{
  "num_hidden_layers": 12,
  "hidden_size": 160,
  "n_experts": 40,
  "experts_per_token": 3,
  "d_expert": 96,
  "d_shared_expert": 0,
  "hidden_act": "swiglu",
  "moe_layers": [0, 1, 2, 3, 4, 5, 6, 7, 8, 9, 10, 11],
  "router_score": "sigmoid",
  "normalize_top_k": true,
  "routed_scale": 1.73,
  "balance_loss": 0.00208,
  "balance_bias": false,
  "init_std_router": 0.017,
  "lr_router": 0.00113,
  "vocab_size": 1279,
  "norm": "rmsnorm",
  "norm_eps": 1e-05,
  "tie_word_embeddings": true,
  "optimizer": "soap_variant",
  "learning_rate": 0.00673,
  "beta1": 0.95,
  "beta2": 0.95,
  "max_grad_norm": 2.0,
  "batch_tokens": 32768,
  "max_seq_len": 2048,
  "train_tokens": 263700000,
  "max_steps": 8048,
  "dataset": "wikipedia_en"
}
Below are experts of layer 4 (counted from 0) of a mixture-of-experts language model. Rows are named router (the router's row for the expert), gate (a neuron's input weights, with its number), up (a neuron's input weights, with its number), down (a neuron's output weights, with its number) and show model dimensions 0-159. Each number is 128 + 32 x the weight over its row's rms, rounded and kept within 0 to 255. Numbers have three digits each.
Before each expert's rows: a language model's description of what the expert responds to; "comes before" lists some tokens at least twice as common just after its tokens as in all text. This comes from a sample of Wikipedia text that the model never trained on. Tokens count by the router's weight.

# expert 29
It responds to: Latinate stem pieces. Middle pieces of long Latin-derived words such as -port-, -ident-, -ition-, -im-, e.g. pilgrimage, Presidents, respectively.
comes before: "ed", "s", " of", "ing", "ent", "ation"
router:143068136130147154193117148085168139084105080103152089160141205128070055199143102153107178148141153114162134173124097130129148129124159107175167085131096129121108110127106143160176152142113082136095122157142063139172176170174113104072106149099127116141092162126164118146082104151139135095178184095124127186145131097099117129101143137121114180156114097151122182099139100113184102143120095099120130131091142096142123120104128164163162194085142126154054140145086136149175110206102058
gate0:124084117154142163113148140098136119121139113086186112069129100138093148159163162163128083141103138091143107181222157090107098148071159081118120124138089121131174210166096140193071142161155079159114135166109113075135138084165173070176144142134094127094119133144077116167169091097112109113105085141060111159095189121194118152175141112079094149099117111054127134186116173110134108164125154153120150096096149119103164150123154116111154134123147154117139122168149092134170134081184123
up0:133189126118170133177119121076144096061143151125187146115164181151137133080129101125152110130116144140100076162119115138105144167105096201160171073145135129109132167135115120140145136055132139169124186108105105141115103125139123114119117116084135117094127208088086113113100139163133169079181167159112227145111143123161140139150125135112090187148110129105139106107132129117152160095077159060138178192058137110145173104185104161102170159123174118128149092074170075100108191152122126
down0:147124095136077137069136115133130111100102089088144158147103078166132125112077108132135133167111099099160146160155088154175099158133189110136153105099142186124175137151141074168096159111097156099169180100157120081150104102185100135125176047143168061160115157139110170122194116170118108145072120154099146122124168167128148114137125138169159187169062125104162137154152139168146124158154147148147136134167100102141139083153153171117119154077112145092160109087101201103033113071151100
gate1:153156149029139112126088115108156147171164083114109099147145141176120171194158207143068092202112126099131051166112152124113148135153070175157140106138100139093174144156083096132185149117109160088125129165162140065138127145119134108132095151082158114135151165138151100132101119127120176110099174122136123108111088138150081104075158139119109100117117094143175165105113154072154181112130103077058052103098100093155169156142122071091140122128128138109143108166098145153102174127177145
up1:103143131079064129130125137132077119127146158179188128088126091156111126128123130177141103099060140112115057131173120133154136131172138080173109173154132130137077075133097114047124162100077097110118117129073173074118057163098155060101107177117190097115182125163126136172103086178134151119167111096112132148130136154116088151131106065135109093127133143182152100088102159090126105129134157142140116160209129109166061111162117148178138113129120090148093193110114183153144145134131098
down1:148101063133118158109149105106156130133125166184149055064114075148155148191107117126142110125129195175127148166146134099146129134101160159103156114095110147164128039153159103124124111191170177137090137102114066155101110054161089114094123174106148122147096166173140165131104127158080151075159144105129126134089131071161125114164157119169110102094098145092103107118119143091070158094068149153107086088129082159091078132139115173180156160139137146083118144185149126109159128059156124
gate2:153118149086127111127114140095113163130147124136204109132117197101115130139122144140146163133161159167145136100142143111145149111104152115122098132126102082164099143106138199149144176122103078158052109162223079064158153107128161106107128108136095104137134126180225155129041115151194116113115173094089179157154141117145133151148119166129113135128101149096068146199128087115152148081181082104092157195102122120108094121112111131127092186158129125149126195132119118162153174145075105
up2:102136155113119082110102105100171115116147214148092157148129155086125174067166081086111122165105174134149157102127130212104113155168160142084127076135125126149138112086129160131128127087133070078070104163077219138125137201079118129125111181111153164147122106110131143140113161150123160106115134104131166110124112116200096178182126131125080141117100155089103099165172138147060111128117128070131054133105151107161180117099171154168110109157155124141125148175087147132166174134145181
down2:120062078106188138141178116114085131143119141200181113104158082133128141096165129100109115105126158113129142139168033130194124088105163152130118116104144152145122055104118120139098107129118109132093116143143099115141143120151180080118122145197104132102178120121165144153164080074202145076139145163107145146095080150114115118104079109162078119112099130152141138157176143130104214106155129186091197132083157066143141119170163105168109118136075133117111190148138130056107111133098111
gate3:110168106130200100179102126133104173097132171127136148094135119085112172105120153137120137157116146113086119109136170109112109097133134164157186116161115144079140194125167118156114172100078154162138063162134134120171148160105131137081142150118184200132070105098086098129075083170133138099099099117130074164112136075087114138097110172083170180114091133138106147175173148079102143130128068069122171098095073186115105163111157116148132125122182135121080121108128086115134026138094144
up3:137204078191124152192154161099062154140097157118105126140124145128143087153081113100184149133099117112117113146131134166209161090145097110121104118126119081129117104134099132127166080069132199113186129106085094130135097118113174076152117055159152204097142143132130111123165179128102095111161140139104127127097105054136147094155149109136161155155161121151176155167104109116100100090147164136141130107062126111111127117172090081085074154167104094087133155172154108111062070132096153
down3:097129144190110072174156136145088113126126092128147127134124163108136094189165168134163128060109147120177115182135147169116080067089140130115092174131126091115148131062099119132079084137119138139114095117104134152091147123120161133119177138143129114160118101171105079150157133200113121121156200158082179119109115135113193101088194133132116132150128160123102086136200080125113159161144136176209089101144134103119158143093077078153160102095118071167108121093205178170110129148158137
gate4:144111147102109115111146118127166127114163119125162109113096142152120085158194100074156172138108104059096150059059064182115142117165181155150146066117163161127136148130094160195113107103197117137107126088176042113153127129135122112136098127115153160150083132093151101121095129153131147138154119151100103176192123091160071158120127149174155099169140142060117118041120100152116131120124154080089173133105140127137111124187181118128114207144080140169108117134125182118102102157169135
up4:120104099153169143116109060130092128176146130108150115145119115120069080119113131161119097166070084135136145126107145100145112117084091033079166125107098087131105093096107151151133123122115115089239120128123119099072105079096189156143151147130155188125200170135168139110115141095147126147093157140104147123172065124090113076126163087128068105124151075179095164088140160132126166132150180078104096078161071105184137099162124153094087156139105121123098127134108151127172128117106173
down4:132194091133148113169100136133086125160172124095104107150100139098131136110165151209126141163076130129209109106173148155100149149157122109099103123192126152121115147132140098112137178148200130187042122076085108141120063061106113052104169103193095087081134100164099122075161120165126105145117153123127141129140138172103128185137150102124085144147175153131075151109140114157120112160124137128159185138103108140187096167170101081087146106100106107166167133123107179127099167088153128
gate5:195114088108092114149153135103163138108096137124113119166130105151081108142181135139135130130197159096138101143097144145124095152117130136081103150101087105094063141147132121127093110156119146164076120118149124140114113089125139128077173154078129214114178045078193108098108125152101180183079140177105120115131146151156095133155075135079097143128062197124136182109126163090201142100104133151162144124152162119114123106115170153116113162132122198171077072125097119097085113128086192
up5:138133125169097106173110089145134091089137118127120127096119139161111151090086089126110122098111110150076135167170127104212090102114105132118098091133087106070123156136212172121134083175106131117125106121145178145140138106186128109189163118167067125144174089138076164120162151083121084201180135114114141133134102145130188115106072156151132155072139124167118135066133073113155129083058111119131085183100100183180112152090139092104158114142072144165119177154138188099100142149160127
down5:094132089115101047156164127150059118166095117133105084118192083087124118155122132054131153114115165137053093157167110110140133185174095147098144165125119098137153182107192127193121111099015135193147093144129175096174147154151168133096089092156133097163166133119083135114130113120133106111050095175117170142151091113048119060119161099148139117099106131131123160143127085108148113133106107128120128130161125093106081122118117131124090115169132169153163103158133125136111141168156160
gate6:142062100084084169058105151182132171103133196137088105122109199084133094139082113174190160132141145107098143103152129137088162090127177158149141134097182150159092164134092121101111191141109139127074120122163137165120105119122110092114182131143099112205144111144117148100150131141107164116130165156118126127132141130169144141148097097099182152104087124158166145109120119104170150084083131073125159069136111124161158160197159246180123080127163161128120098132135088142094134162133160
up6:140141118144156108160098138097103147118147172121199100113078165159128101137141067117133174173179090163166113160167114159182139152159139191145159111101134130099140109217119104163134084094176151131120193134116153139133138173140122146176196156119092155107139091121069139143063118194112074125121141152158143116134134160137114163134130112117137094204152151115145105146111051136167187167086137057082070150071130163147110145074144149077127087133114163099104132102090140122119168133105144
down6:086205093147202154127089078132069142186079193119198023135159133110176128090105142083153120114178068160128125073132178124157118140082129144076089148077117109137110127127176137089081127096129118136126092192086107133106131111121150127129105146105100127150146145129120121182172110223073100144118070138088129114132155132109105126089102113122175074147183188123159136118122128131117113118131090148108110152117128124140134168149118141133145178152141129102095069102093144095108096149147107
gate7:097110092149194140142106121120115141146116105130170069095134160106155059083182097079110160207120058164128184118109115194101129150160120089113076163139130048040110120107103072171119110129161074130153117100125070121104191142126149104176147090127139064132118096147154093130135124119157120106094143119136092142139100123184119134093117084153110186129154060126150132109147109122143131160154130131159122125134131075161168179130099103143093149142156117182168129143135125039100100095106102
up7:095135154071122168126085161164110135119128138171060156103096140171119132145103119123161150159094145120113168146147085088099139068117138082121153102144126143114123037091140152130116114185079123169123103148107161154091152136124120079124159201129099084097131167142177096054073138093091140125088151144115201140172131134116082202135166119087155095115174097119134124127125101145130048160123224192120186162094098165139127132109145132128115155128089152126129136073092116125117121164135071
down7:141131084150120164173129087106134150094115050134120108082107083157104146151144159163118102064121106140099128087117173182113072146131118078153175129051145118117091184150142084081149123135099093109105151120128123112138143149024113204101091093128152062079157134109166100158101153146136169136143118113102109162084099117153163079069198126159112144214103101102145148134119174159160106121120035112140109098152134114120150149114165123139122117122138173148097137128187168133084122127131131
gate8:145126161048169184164132139092149131161081111143094092123111138130063064152067103107107119145126143104084130111144107172163122105089118067155122093140154099126137174155063162125078178165131158155132145125078174140134120128195101109111138128122149116110097151101121101114152138170096155096163097123133099156150080124041116099115154094149124108137137171169108168148061091101179136122040095092156118096164144189166184088120156140128154101139110125095097091110149152130056129088131081
up8:131194094177163125134118154132152132079085096194148129091162107137151151114161114126100088128111097200129162133092163175136133104108116143120167095168150137149142172078118086100075127053068112113133107088114151117113143185138147097141101154132152141092127103099122112117083098131121078170096138158157130126126097082175157190148128076122148163075102191123131055106151125150081159146079164125128183167102086129126028114154144116050155111069146098108147109159123084147126164101128120
down8:183115118223088104155138119164143091105081101156106108141150220092133186088146064120144153054169177082124165118084089125145132166101146091117137094092133129097115129095112159074162147123116146114103078103120144156120145224119148134138132146154066092129166133139160124099128096098156174108167197147087109083135074145173122140156138159197169177114157094103112132131152163148151089129159154076148127114117098142144128107122113094160153189129126108130125152134147113138065164111085098
gate9:143163149101123135202122154120125174120146155135098085113090137186123113117153119121173117175137133154138102128134138148148053180149112140152134147143093158117167128141120107114154101110172141168143161096141176123108101109127156092132134125109150094129099101076153089125152158111192091139114128173170126188100188140117127073136160128214080128127134109081092183167147067165151109126140039136166187114054177096165185097085111145126094156129123081143126204097122118172166084151091089
up9:102102104104094093113112147182145142108139114102116128157097196161161152097114171095135136108093109112111114112140045121084100133152116125116145202122097192081075135056141126173148135205208155117151119124156168097113157116145112162141157099142087158125134132132127156164131118171070107129097153108077123159068117158142151134103160100098141117167129151155119086079149141143140136137118153119169081050131071146100056122164103183140135114141119166119214071080159155130105157103105079
down9:161087084174170133180135054102097145116128137131137110101144122119131125117107172137112134140115116101152073172181102091098098132127142182107164099103099145180114161095103145154107124200171164131098136202033146149125099099107173129149129183081130120130124153041181115154137104151080187153194095126138094144143154148173155127149116140076098122120133145163184138121107124154113134114177100114080095105111185129128101087100109098158067179100195146130079163144137137173142148162157132
gate10:139073137111078107184142096139046139123158147152080128150133204170126126120119113200139126119147080088198155127142154139132112158119173147170116125129145150210084107082139175130105149141145099118109134172123146160131076119168155147086151099151130130225137161120162126121129175158120139145168095161132127081104122140215055159084112064086077131092142161086149092100130133170108161113124129094170132145147141160064123093117141142140124116083172135092086110123173112081147128161114106
up10:102158137164115136135155142161169193187148077128159173157139131117179140133148160104114142126138123175182109014092168089149179182137156093115120105142112103135151118140126067112141109106078149159074114132082106106084147114144128150100161179106138082101164092126155108102155161164147122084121120128135186159131125123153138157159136193168168073169123093160168114053118156128137115111128124154116094158084115139163126138100076178121162129151116095113052122147054145118164191111176166
down10:116093087115177063152122094086081101161105161114144114130087113125154135109106102068158164095147112142194083145095121128109149091124085157117184183091171127158127187093059096157044083095201101101138108141161120155126118109132132133139100147140112151103094111152139154119147120125174112161092100005155172138157085112094154119140155091128101144124114123123143139143129114127113118166143065144130119150143101111134152139133175125175165146075184116161125102094217073074134141124116165
gate11:139112156057055122131099142152115096127180093140092112123119162064115144085067126124167123131150133102135113086198114110088202128109165119188158135122083111166103080113170162133099115171170117087107171131099122176159163122125105131115139202106164155112107089097090141096145222085133113117115139137138116067150166120146100095096135148142132144096168154162132113173125132158111138125132111114122104180094113160160150189158161158155125196134195120126060135079076089181152101139144140
up11:091137120143161080170149103167121136170113181164132188126131136091115129122096161141169096161112161179124097126149109080147137099135162111082148109168118091094063165130118118083138171124195148119166141126131094134112128152093123179071089150078172093161153115067115144095125138176137133092179086125094098041135175091174094129136193183111095159108088119119067155123081189154155126125176170130131116112131133079110115160100143146156125196128104172176124092112170177075148133115136164
down11:141128085184180145125126143150082096134161098077128097049104141127146102082107083142163194173094092124110079138112172144175167168156109079101152094072114150181129129143128106133100116102125141128101102114153130100069108162133088081102149142122103068126153062126102074137145127123171046150166125104118161131130181180091091155187144145145157084118162120093105139119185159155163146124145110106184097024149154142124112183146089121106098145095119134143170111124107167115166127141163140
gate12:106123151124111142128133152123114148088199114050187134164161130182134132097106163112122088138124107054099105099101093142097090111163129108174061178113136106086098102132161163161129106073172112138109149095121105140125080180119100074101122159129141166153133132055141060169213156074116144145164154148156131149103054108061117089076083142121085123111101134141102152203186135139152089122145135071139142173188129141116124092119138092121128128110102138151096126118122117082125102178152145
up12:146172144165131144175125156156106183190089107086107098155153116126070126099128087162104108070138168128120131094152087172133160139166074149142142151168108153044125163132153136173106085139097081081115174129126120116115133149132075163216132153126113148152171073099153152143149157178150101084112169059125076086077106132159160091168107119137198146157166131109092116133140132134113129111119100096061122151164140170139154085156182102127170158095125174184090144132147142107167147100184128
down12:067107148098090057124129146111109059124193126094164170142131148137158124186134162177086079103126107153159179100104064133101099130126088087127179078163128085134138145103125171153138158148151178119099166117122127187071099113157203111138159134080136079086140129126103111152111104156132136152152115111099119148162127089127128091139092114137113126136132204104168082166178120132158139146137074138140148148083131114070215110081168178105131162140132090175122115215134137117127164148164133
gate13:118117138144144086129118063140089172131149124167154069096062093061101108163147157051072125123159180150067130123079114078130159100164167149150109120134118075100143176105158157119129127085154133114093076103139137163156182115151116107120172164048124094190146154155119122118150080134107132155119130115094131155156131135082092117070182188153107151200082091191157162081120092147126156069127128156130115073171117163131150123126115106138197139099158142129141120138112138138097186115129114
up13:130109099124143104075062139120114062162127122113127164138104160200157103156149150200095097147090123119124115105091156113152120116098125066091108079186136105138149159151157113092059145083144141147071146105177117100127109137105091147148107178156144134111133154104100097071108172177164132130106120104148136095148093124087213115100153156172140179100174097181131150132110085172136107161134176133126139060114135123153192113119082096163105142120063169135089140157139210180103087100126144
down13:180127117074039127128130095149161096078141151111147115092118106086154127150099161125141149134147136136195111152166149063163149089138120121067158207186171104108136110102115089137170032146150190146081126113176119130092156080161139113098125105159126127166127140128176113134162143120167162145147125139120111149121061140112085126103129180181109147152102163097120116160140068195131096132122128092078137145109148188129059096117140081139137092146151076115083154129071167102149113164117156
gate14:155082164087140188181182147146152130106139113153148122124141099139097133172154142121145169168132138151153064201060052164141168133137136142120162066126134157159128125133097155169138127131108111101103135157126111118120141167163121159130120168160124110106163154139141120061112126170065111144140169115153155145102113102125172146114123108124154134186091161198179112075174021118177115160125129088106121148090107096147128080091149143135189088129166156114125065142098174126167070103194112
up14:124109129150099088138158107114147123166148119125173106123095142142056157120134062161183161075053171115073186132149174117147144152145147133159165111140126140092116101143161155114060168121093164148129202108142132159102172143117130159138114035127146158151092090124157123122126121145113129076131136102096125118131046135120145140173140139146124153129101143126190050173122145197149124192084147099088116099062098164138134107088190114100156170123180170119088153158095126140158115095182133
down14:105102127167145149120098103129102161049122119145121116155184076171160101072136220132120138159130106093112077084184144087141119145165124110110115111106134174127191089105148085155141171163169061185134134118113123100129127121177114099145163116077102126145066144126147161111154147109093157105161106077108158110152077136099173180119139164139084123143116151129118105137065100125138124109189164129089069123157087180137137138237116145120117134130147103173123159129135132077123053112077145
gate15:167139100143093124080068137119150156107100126091121078180109168095164111146144077051101108106131147183107148070138128097178152127085193078073091153146106119090120104069124117113122120153117132150146122127111144158102122156168119165136179064117135093094113120144135200159131141123167117106125152062121139121167162107113096105078128106075065179078088102080166126063085139136106151130107164165133171123100096152076088080130100164136158125134114158079151118157094098087131129194080145
up15:111177194155084103113087132154161116146136143162100161155121096148099105106133132158090117139114148131151157192135087146129095162105129121118162099100147186122133075153123079081114121094115094128120153148124120083116106178142045063126114087163124113195089117140067092122153148081157089146154117133098144145162126197079128108118089098179106088106135144159155109077148182132180060133183137120132118161174145057113167131143174138093207084185108168150152168121151150169112129173134137
down15:135183113077106148158126135151160087156078057149214089148075117147140148126140123152123110255161127191138089150199074120161177163070111125161109161110141098149139134112156126184127129163135104120125135155098130107165158131081183182072080094089127172113159152101117133048111174146141106129123097137127140145110133138150170124123087123164092157116133131097099140098124131115166112095166078132127084132136128135161166124182132103172165146080163134127160176142127101095121142105105154
gate16:217094182191128098130085173073166139155096126164137142139111152073137130122093133188131184105123148168139135132140163119139087104130143154170099145101103116133129120123160116094112130149105146054153107125109073144114157080136135090151106118115118200150127088173154151158131134143116111152123162107173146140136138100147129091177131123092150153215123162118201191107181151062080074092159081106159115128117136117134157123104122225201165136126130095149077127113147161134157134147069116
up16:121183082127134119118122160129121191098112125173166151202155141161115133099113167098127092131174217156162160097175156158115176156093064142126122110121089167155097187169086129078174189151091104133127127085139147123127153130127124110079153118070102084123068131123092141127119161166098110110082159132102152120158169148134119155172117149132125110110095108131082135149136128131172172132124115135199138148216061130090142150085116164103111147100092071127088093080151198161110150158114091
down16:095090129153114142112121118111090146117097109096180107126136124123182108132117056115176159204168113102135123155188149148117147123086141139150143188079156127165160069146180185130135171097159124119163154131151158129167134075089081076123160114158181157189159112121130121104157115153186123115125116078112124142153125113101147162190113104110104096110066130107126133089124119190138173185212129147119158150140109127132143134079095122097174145119203122119190142147126035153161145090162088
gate17:130189113113151156180060112145093082116055132083119110186181183165137144131127113134149108081132123177179128067176120141119139109166074129104156104166136130087165092135100155089144081167126127104105089118077136121143102054141095164091093147107162100197140178120132115141152077148169143171186115117144115165132103136123117089140115142142156163101161072147139058165132141173154133134155108098063137130019110158139138097094157158130134093106140135159142151152154102103166105131086113
up17:133104116109115140155058129090142090102110079118114088145139091139191157142141169115168091179126091089101152126151124123134108172131140189111153139112106119129155202110116120117127088128136117112089069067067180136143167100169115141113062157069108093075140137091088116123120171102177097106138132120070141128211125144112177107122099144129053119083107117162072107122121141051097076101149118118098185111153103060151134125110141143137158094174154135124115163140179130072137195119123095
down17:142094080139124145161144145092064088129177129158107106051104117075185183099120117205157124146109178170179170100133146090078179129126144129111151086181181143073101099079181139134131113164089200170067096074122094099104125117081174114119108157177105161120124096113128145128114167157168117084124097146143108118123118186095101137129117180177099145158143155139101127068130126116131131134125149077138086105100110123144134131165118078095095098147111113210121140101145107127155161089173162
gate18:139126109185118028146174169112156144117103117132133109167087105072090101143131152110144137129114121145154116187115157168129125101117128164106096132091172078070085119088077085084148154168102224105190106124155158112064122092175179122123159173128166140085133081162117147160085092129095088118122074111113102121167129120132148108132174118117150162181108136141077137173132175100151132184103099110166152055167126080116095129091142108112106154119165099118087157111103121154189117104117086
up18:131244106147130128174165092124135112170110185199134141109212158060087151129112137128120167118137179151144059109113155136157191106165145089083141141115105134111127131136140103113107102059109182133132100144104139161103129153080158134112151137084152152177090154109115105142168147095121141174124156170151157121100139101084174137072150092139121103145125073125113080053186104169104135119113101130084106162149106147083134162163162105130133148073096103121164125106168122187173125132074131
down18:154143163127118094126112091117141084068193101078157017101119120126066111089175119108184194109140131135112158154178098162108170115140061101122129073132133144082108117147101153150125078092121148157169086111114110085165100126175142127128163137164135134064133109145153089101147046141105102117137129152177137198164168137123134114108144108153085119159168135156102156145109159143134167076107108065113120133122117157113141117095102109177162153144076123160080127158167061177089096126104155
gate19:101087126088145206069135109100151092159109099142105083097168102083143128161098119076133150165091129184198121117126132092093175168137066101199142124105081126126133120068064107099153152084102138099142124103133112122091097074155155157080082145058100131126164163122124161069166096145101148113156153173125132170115100180083129160095112131128099114172075071163163167138112145111183182170109127105112140130177138139147151082103138154089138140074140118164140131133113152082132149180104102
up19:090111158188160112100122145143155155120136144174122152142132101125102148054126147144102145117103130141129118050208143116159127114109153127135173116102094127135110162093101152135142144128125051104148040143180140173113115093120136208137078140128204150182118126108156099101096113159158143083097134140187189141137077138103171106159103201143164156130147151115112148113117142151196118203094166109151137148135121144151116130153131159090084093136178091160131034111155149162104133159082101
down19:105171106086148149095129156133149079165214166151117124191117146067114148165133111116152059120126185080160125093092117102124095113124104141096076144124174158126166209101107085165169074086102163109170121124132127099174096101124074079185138147172137068122136115120187111162183105134128141152112101136129129204143124101135114171130122118164108168141093087168082107130158116120180050119088108145169127086140106105127107140173157142092103172093144154067135095151119145115154111103166126
gate20:165183108124097124146137118121083135122128133120037123119144147094152089067135101118080167087101131116178150157203156142153118133089129158077156155187138142138163142099126148127135119191133163125150094128131121116112093201133097135112125121130134205199147120122140154168101051166105103083140159170132155196138180157086150146135085130109150135135178113143146142143157162070148132110073180112103097094195115137156129159062140181180188133158084167114099137171126133122133156151109078
up20:122129150099126158112174149092163125138135167138098135074171074164078152108113159171118106151132117096171152166096127152137164149087165072119122113098135065141098125148202162102075124119195126070077107108153120187116191157085144158091112153198099103102108158133109152135091124070167129136108131132118136128043114067115127109084119156123143054111108159112141158160138161115132133174171089134060137167108140178182134139190130078171129088098116137133113148139138184166144141135184135
down20:154088097131135128126115070190137054075149108159130182156167109119138121097109092142124145154151142116172148113181175131144173173132104080126122093171138076089078133179117119144173126188122141121147108127139126126150165177107094109079132166116074079140166140189125098133102123124102079163123146157132158164162106157119143112140073189109125217122134087143168119126120127146120196169155126122114181171077092165031144141132165117123138154195083117157092099089109108081135148140102105
gate21:140083130109138133119088162085127099166135079165104130142053172103143087161116074143089185183148127118144095124111109104179112130120130143110153192106171085185130159141108156196164157147132126121108129140098144081065122140091157109116101145059139125063073121115120152073080098151204144104176104065129120156139131192115094144155101122140094126091101130131101180140147124158157166074097061165182095114161185164120110129141180107165121114138091155150098100147088109124175120143166119
up21:155116105209171117116099184123185160116162091149093133128156121157125122087115088145117142109143145131179118112101052137127198103115099116108096082128120085086169141144068070171140129127123039118145138144142116086149085163058180178102157103168138145101119210126119163136193047139171118131131104113116172129053136081119138129129130127132145132130083096114135140075117148157156116104129117088085126115162107125124069128131156087105131156116124127131162092127090177121093063095093082
down21:140088134141142109056108112080132184074131141116186105147126049108093137110143119104108136132137140168139122136126178108146123116107085127154071078136113099056089134100130126094128146075101086097071128181144103111111171123100164123099116196149109143103117128194109075161131167117077169130127149104107122202078075097189102168114114111128170103088179147086146106144064113096100112110166137112170213129135093166163077100125118109094109144099133095190122155127105137082106121096113158
gate22:138155112138135152083042094101203098174082140087094111100105116105160093127130152074116174111159131193096121133121134124088145075115171109127122143115139154143159075128110120114128168176141074108133089114099125106148180082128141147175229207137177098145132106089148084187161165170109153177158178143137111115165125179111105148132160143129100180136083136066166170130143156130129069179103134111112152156104130120096174130109147099120161124103184124092148160143132114122136101066111173
up22:168144173095134183131048139139138180150093132125115174104109091116109156174071082131106073153117115115139163161138133123100137136108075132094127136138106125120145107045125158098098136150131133139104194162186151123106130163182135131114192107096118135116136145117140127130092115056158136174128132114140156152136197117187130068142076109153125115175150168124151058113186109155184106107166105116141085117080064093156158152138125157119165138167141111067138126176187150071176150116141193
down22:101101097111100099097135122094169123107092134088101144084109149161152172123112127129185105109100138141104104126124128104085101141134108135123128168112076127071117179174125104173097148144098174156132124043089114118163137097104060146108060165108128096109129139113132076075168076136116135168073124153097142081093117165156047140068187175186172161127129081072127092121154106153141107139081108107178116167101060111150102155130150137091126138153151108089118141110136163098107066133162047
gate23:133159155080159134123163159132089131149141133160147127127100111084088102113102110080124043151145122071144149118060095055178135091102096152128112114136138123116118110135174090118238156171057075137159108180084128131100110061153133147108202145139106113152121129133112138098123087169167168086138075125142139171122116152129101104102106150134135158126141143123077103113099158135109140103102150112103175112075159127141123090095101160088201164129180133112072119149075103077181101158118181
up23:090159129119119066125123156122155104110130109131148119119132098148154102169124113129148126123108177138064160039152107196151091102137142076156093085165095127108130157114175124155178133184106112130141157088129084161147173124143105114102062126133072121165061092086142133106126186076124138138144122124143147112108120030142164055110069107121131195179172209107107133159119131082033146111126175140093132133105140143148143091112106110138134132121170155171107149156170150105149129077126126
down23:079174110107186222092069155132163083111101154101137155127130090123112147132101161188140171113182147130104086102163103092133114154095109169159098140120170086140133087186137155158092064121177145139176081148124157140145154107173093156159198153138127101115145134155139099167135103061103177087165133132148090174161071148143150077118165140100127210129106106150131137113103183187157086095130141130176144102130114148109160084134112103188138136106102173095149094135130125154184147119138100
gate24:084158127148169099142133123142184070080116164106148123213143109138141025147132126107101168149196080087113103151094095116120116126064108110024167140147106038143125141098160122131099129151170138137167071091072188148177155111156127119087137102168081124142131151158070150102093105135145184108131137147102099167084101143161093158086120120126151144126097179146103126091062095133111118099071148117111159137115148142142175112137102152149132159077123115139147153133123101140107162106098118
up24:108173095101073163073089162138093167159157159155105118072154130177104106159100120120099082113140166110132064106158101151181083141130193192142086089076138115162155038124121112147124152113129116120096137113140098127137120116118105141166126137135095094170059153115120092169112136095179135118117096091088188130103084106094176133106159138133120086180152094116082134161119153116118133153127113109109167155107082179104026169104132091125135095175171129145084171102137115162188170137112168
down24:132153058149147085211153075074145057105087148115154129114105181171143135117101149135135161106147146121138144129109147157171161065122164133078111094077104121180104071090111147139151120141131093163138144150099163076181149070184145119103138118169113133153173110109132092135120059140044110123124075119141123132149161110082072113063114172087131154130178123104137116069089116165122166092138070120139157130057130066129141116121148100116127128115152147098152166124045115153124126100125127
gate25:139184108097156160124164087094112121193152103125066106134175141140103061118097145151159148157151123076064075101036146182142152094152145165179153108126135125151132152147123108118116118123165133115173133200175110144137121136098147113163097134092180122090029154119103127143127141131180122129062139122140102162066122129146117092106165085183127177089136096136138155130130134074176177158077144107111191152154107170150171108099144153145085145162157099119133118098088108180186122123123134
up25:162115155104163082161112129127139122159086163092141084154166154150163128175077163153129172154124154133093043163181133160160128156167070141179098156098102098127109108068106164139081144176083148137189073139134114156113149135147172164090118099133142171081155180150099134072132087085093138122130182122135116129153164148173175151089117130118133112133177088149152163179188095144064139097109150097118166111115105116130132168161123166082133146118131131115107071151062160096123127099103217
down25:118122090125165128153133164125076122041150114122118067160120104101086073123147129110236118141105170162185089124162107123170131095090107118149123153113147088138094188170097097186161131184150100118172107117137135136136122134058093118138149122118128133120154159110166111160146108142127126122186164105040122108149142136123093132101115089125142101125125144159173113171121055130068105118070163112108201157145096147135169119103140146147076161135159133117121095167180153172072161133065176
gate26:079181148157133168122108159132132078090154159193076164139146129092176158096175134192065113169098145182116166142100109089093108138147115133147157065179157122094090137115119133162114203081128161132115103156118134131210148122137130076151128156129116140081125083144119131151137160123094088124154110132113096116139131071158173128128157117121139136148104100126111158130155116098103027115129098071155161091106113162169165107164180161043105158151174128168143136175139143101139161192129170
up26:123159092147105148180108094105152102142137114162137146111130117052116103095175126131157113089148159154195093125190110104131121153138115143146126164093129112093133083091139074101144129128147166083128077153113103190136053099078093122127184107094139140189208126086086104131179107137189103079154137115054166121107139113071188155130119107105147111117121128076120141130121112093182120120140134165054110166136133157102081192118065083151112135136120163103183156162120102092110165162126165
down26:139130148100143118116091120074101107085123176105155153191140118148147087152149112103127141099150082093174146146139135164153129137099140124105182115173117068108110088134119136114103095085103160138143143113113124108087118149080164124045153192156069126088110122137129141091129078224074057096125119136158126176164132109125104119130164095196152098180194155112153084114184129104099161131166117047211108104102128101120144091124124120094159165171144135126101103145158171096076132170108149
gate27:176147118129118140116078147080114163132135114146143159108155092205110124114108090142108140158175153104143137108115115130143087133063174156090139174124138116144102221065104099193062111121110081143075141116134086092153154129074128184185128163151169104061081098094129167101099159098126095120141061177155115124126100175131156104155183046147126086149168110139114135152123110129150119130166160162112075162101125129115133151119158041131169175069101103147151136123110145107100137121101144
up27:106126177105153108120136100159130179083063143161133118121144125147140177136169126160175099143218170095173139087127128126083085104128136111094087136086082133177128140138126096170116135117176082124155133117142127031121120120070151177137091169114152132120099117188108160191200084127077123075185139169146100099151089161121135083107138055177131099124167122156154170096106097155130146097122080124160153167154050129130079141152115107151137100089162162107131145130118193118133129128141155
down27:113114084070125110152139075141148078095170145143124187138086114123098134137118163129167091173145099153204106064110107120099068144123099119112179180106140106066126128139129144174061117115166114141122117115109078172139166139135153103128113128148213134137134107096115142160115172095128111140139134151104131153113102163171172146164151086128085129229134116181117087129117107093151126151137138130128154125130064094149128157157066159092102112036184057111153175128154172089100142153101163